Below are experts of layer 4 (counted from 0) of a mixture-of-experts language model. Rows are named router (the router's row for the expert), gate (a neuron's input weights, with its number), up (a neuron's input weights, with its number) and show model dimensions 0-127. Each number is 500 + 50 x the weight over its row's rms, rounded and kept within 0 to 999. Numbers have three digits each.
After each expert's rows: a language model's description of what the expert responds to. This comes from a sample of Wikipedia text that the model never trained on.

# expert 11
router:525525558650494507469576447478488494489503569550521476553452489577601486534489379560463508437406576570502555506501525454484481504412510539514516519553507484549432438482574477560540562483524499434435480503572404444414427463509457515569513503408498467496493557474499579408498536511411475531413638480514504501475556551444517446402501475536504404534483569481538441478529510514509506512510
gate0:588552554588419483439508529574463523489578555538446581503469456463401389475521521509461509470483453517463536540465521494472482512515494523505523463498567511470477456480496473497506599542517555513491506462559585512400469452552529435496541341531527528513474560440492474423554556490421516600455553504512437479545485609466511487386492540583574482526490583433506471612508497465554464597494
up0:513630498475486510564634560510494526545476514574563540546558357530498502480451385530486512478507489508553574555466463542514455550507501551581509468611483587503516513520459528553444528513386476526472479508486473507482505471532523486497619447503604397523455557547564498464523471585472494435418560480474464482516523467415450418438541453492504512560451548495445485579490466480523583562470
Word pieces with consonant digraphs, mostly ch, Ch, Sh, Th, Ph, Sch, Bl, inside or starting words: interchanges, Championship, Shibu.

# expert 18
router:516503535554444585471501444485470558550503577531532577430476465531483496583503539396536537488493446466468480459507522534494589500471433491577424473527515467561489449490586433550425604571505380542515583444546452606499453451563525447513501512508553482520544517455516536429540476427433462553556385470472442529570538507455488489534544445485478533538590573520529465447523484506476507338498
gate0:491474553552575552486524464502419507520502568542510578444524560519437493556442545505517459410471446493506535440536509552525584429526434509423406480552553599566484412526571457524491555531531475505571521550507494556513524433634475443592488475481536505557418551529560550518554530470579473525474424520514472457373595472492500461564517420476398466486518562525402480478439525521487527436499
up0:510455524425489497484568563449544524498585505504562354556596518566382511561507542511515533462466555468496574527450537528553426493499489372449501483510528424511447601482562446473488420419403467411462531486549479521546499524459511565496488504515574497473535464443562456516474437593509503599445479372532517475588496537513461500506536447583434479460528514528478480430540506453472522475446
Mid-word on pieces and stems Mon, Con, as in Archdemon, Benton, Postponed, non-capitalist, Money, Cyclone, often closing a word.

# expert 44
router:497527556507526520497482456548463493508513513512459545563475535508590454516511443484492603485434523486435378507531499574672545465493498494496548556529479441664515490538530499550399564499465382545525514446510492519421486535449387534495491462490501503452489480450394504498500505495539431560464521511513444595543563604375492520504512478494459538533508458531453529509516508518409605501457
gate0:393581468485536533520508464472535514544467623450529458511576433474497444506440515477481495453357532543449568615492477480545576590446552563536438480533477571504510456620384458480526441443533481448542556547556491604535477587460506471430563584467536533478531497496482461462498486568533501523566444531574494446561539445514389484514466462470459480533499561542509491444522495573502481497484
up0:574453499415439459538472533504431475559551457524530486554495592489532428491638524594545520424584483562515511524500541512530478489538541417477450498446434498490488531462584499473447512485556540547491546507489545546507549568476495541453528491547359572506608492556505436502421554455428457581431476565436444575495493574496597533450513538482478422419536541474525442526541513403508548466456
Pipe separators and semicolons between numbers in wikitable rows of sports statistics, election results and chart positions.

# expert 47
router:511490509555564553546561542508557532551580602542413521413464471516579439466541412521497466494501479429441507473435490551599562510485499580595522408485465419599530502561536577496377523542536488474423477474503484509508503551457517434474526464499497452563590489485399551479530495496474485616523438554477481473528497596392505485476527428445472531491488539536507519437530408572528565510483
gate0:480556533494454565514498548493504483539441473527511587469576520548525437520597439489473507501498429453468503524516414449600491576536506442548570480603573552482496505414505485485501544570439532510501429467572465498542512475455396394456450522554517502480489538557570506558602385506548480478500408480475479573566635586535557546557496511504484435531537435547493546483553502546529438595521
up0:549499543511396466518420511555502540427517560563492432534428530441415517501525467476418608550582478445633469526534558474459525556529531487508575577489365585523475429489487469486505459461503506526498503550452434562469497523547530597505507491485489590498506393370565442491494501540474456571469469480574457612510506468516541506503470504526441529451498533505481405584463498538485550446534
Pipe characters opening new rows of markdown tables, often fused with a capital letter, in sports stats, charts and discographies: | 1997–98, | M.

# expert 37
router:498502494555482530452549536488438511442521528516524552497483472568557470482550529486512643463494447560523470566404592486468464468470426469446510448574454464534536507466404476489503498475447464461513489509465432520372477536531514448479470499562483547421619584408432509374490478493489490521528406558573490423460560565438486569544460558449483564463596463514450437542553531555540498427541
gate0:505523537482483660467604423427600484496465474583407575492504492463510413546465514503508614417518466561465563545502512453464550453489519510415491535527484428513499445481505526419515482571429563501471463468453495477516447492535564551579535553475473406421535445452606536463520462554440481453441484436594446486513546496529522561527524520486471574593467492420524503507552491523533470416536
up0:556514582421532458487500495486565499463567465514431539503542461492454476567550550529559439472490526460607484423506447561505502562473555531548524535452459490513503543506538560569489533565473465500496595493619463504441467415454384470474534537450537552489549423533549395583487506438502562422515512373507375417508497462469498532425540504446570507480450522546580534485523508440425451428474
Second piece of a word after a first capital letter, mostly D, as in Denis, Denmark, Dublin, Dutch.

# expert 31
router:542618587513575515519455593403481371572505497507545564488506568533495497491528524484489487451455523484462475561479523540505403416427431567487527546524454552580505556491503519470475514522518478547524468440501462421460496510522527562502455489371394491467586519451428621438483491430520514477501521495497447536617497513458469482434496443515537604483602460463505515425504520537498598505451
gate0:453478538486540508523503482540476464468413491470460490473533430461594415461516422500520497406494464497387440442403523433495475463414503481528437511557514511426459488586547496540575413474567561499541452509434595558510515515506577473532475481586505489458477440397473586479578494504573526468407478454536479551514528461619498468472502547468460514475452597434521525525472402547432585485566
up0:417468535522383513485501504585461547525520468459459554511422478505492560437472549386521566533411504569552535537530543458512504519459507531530444590428497366557491384532486517458488603556449498497453353540574462468485544470543462535450542524460566443569503476552501440571484549444527457469510451464465466602539440547546491476516435480503553492499573535554456463600540533476527477500511
Capital letters inside abbreviations and country codes, mostly in sports tables, such as NZL, CAN, GBR, IRMA.

# expert 17
router:591491508505545529501558523476504490460539508552576459545517561552555485594492493451439546533412516575445465502497493578636563480406475521503494524481487482617462488461500506462480626517491515587507454480496479541411469574511531511515572400540455426505471505446437514500504542423459419589552472562469493535499513590405480434505454561454410579600526469439448496495578474527470490497550
gate0:502534529525413358541501582571490507543512472543413412518589467499429461538479384440522512547495497570465553487486532434472480490479462468518514454509556508497607504498476553457488491496489509491521501391497509448470502573505614399568507534507545469553483501509551499457473460397553426449549388436543461555483539565520455489401468454537502423551562530429493492615471444520517554562490
up0:510583436484490504518535453560519481461504524530545425433489526558484536464526501517493534437505451474407470458499561501450610490526511493444406548359467527401431465607496436452486518449472484433475445638482482519410536581640473414490486486461462504500494544523481462457538568511497488477464468546509547511498471532512435494538565600458520541500585511570460542404530508525526385557508
Bare space tokens and trailing-space pieces, mostly right before a digit, as in Category 3, c. 68, round of 32.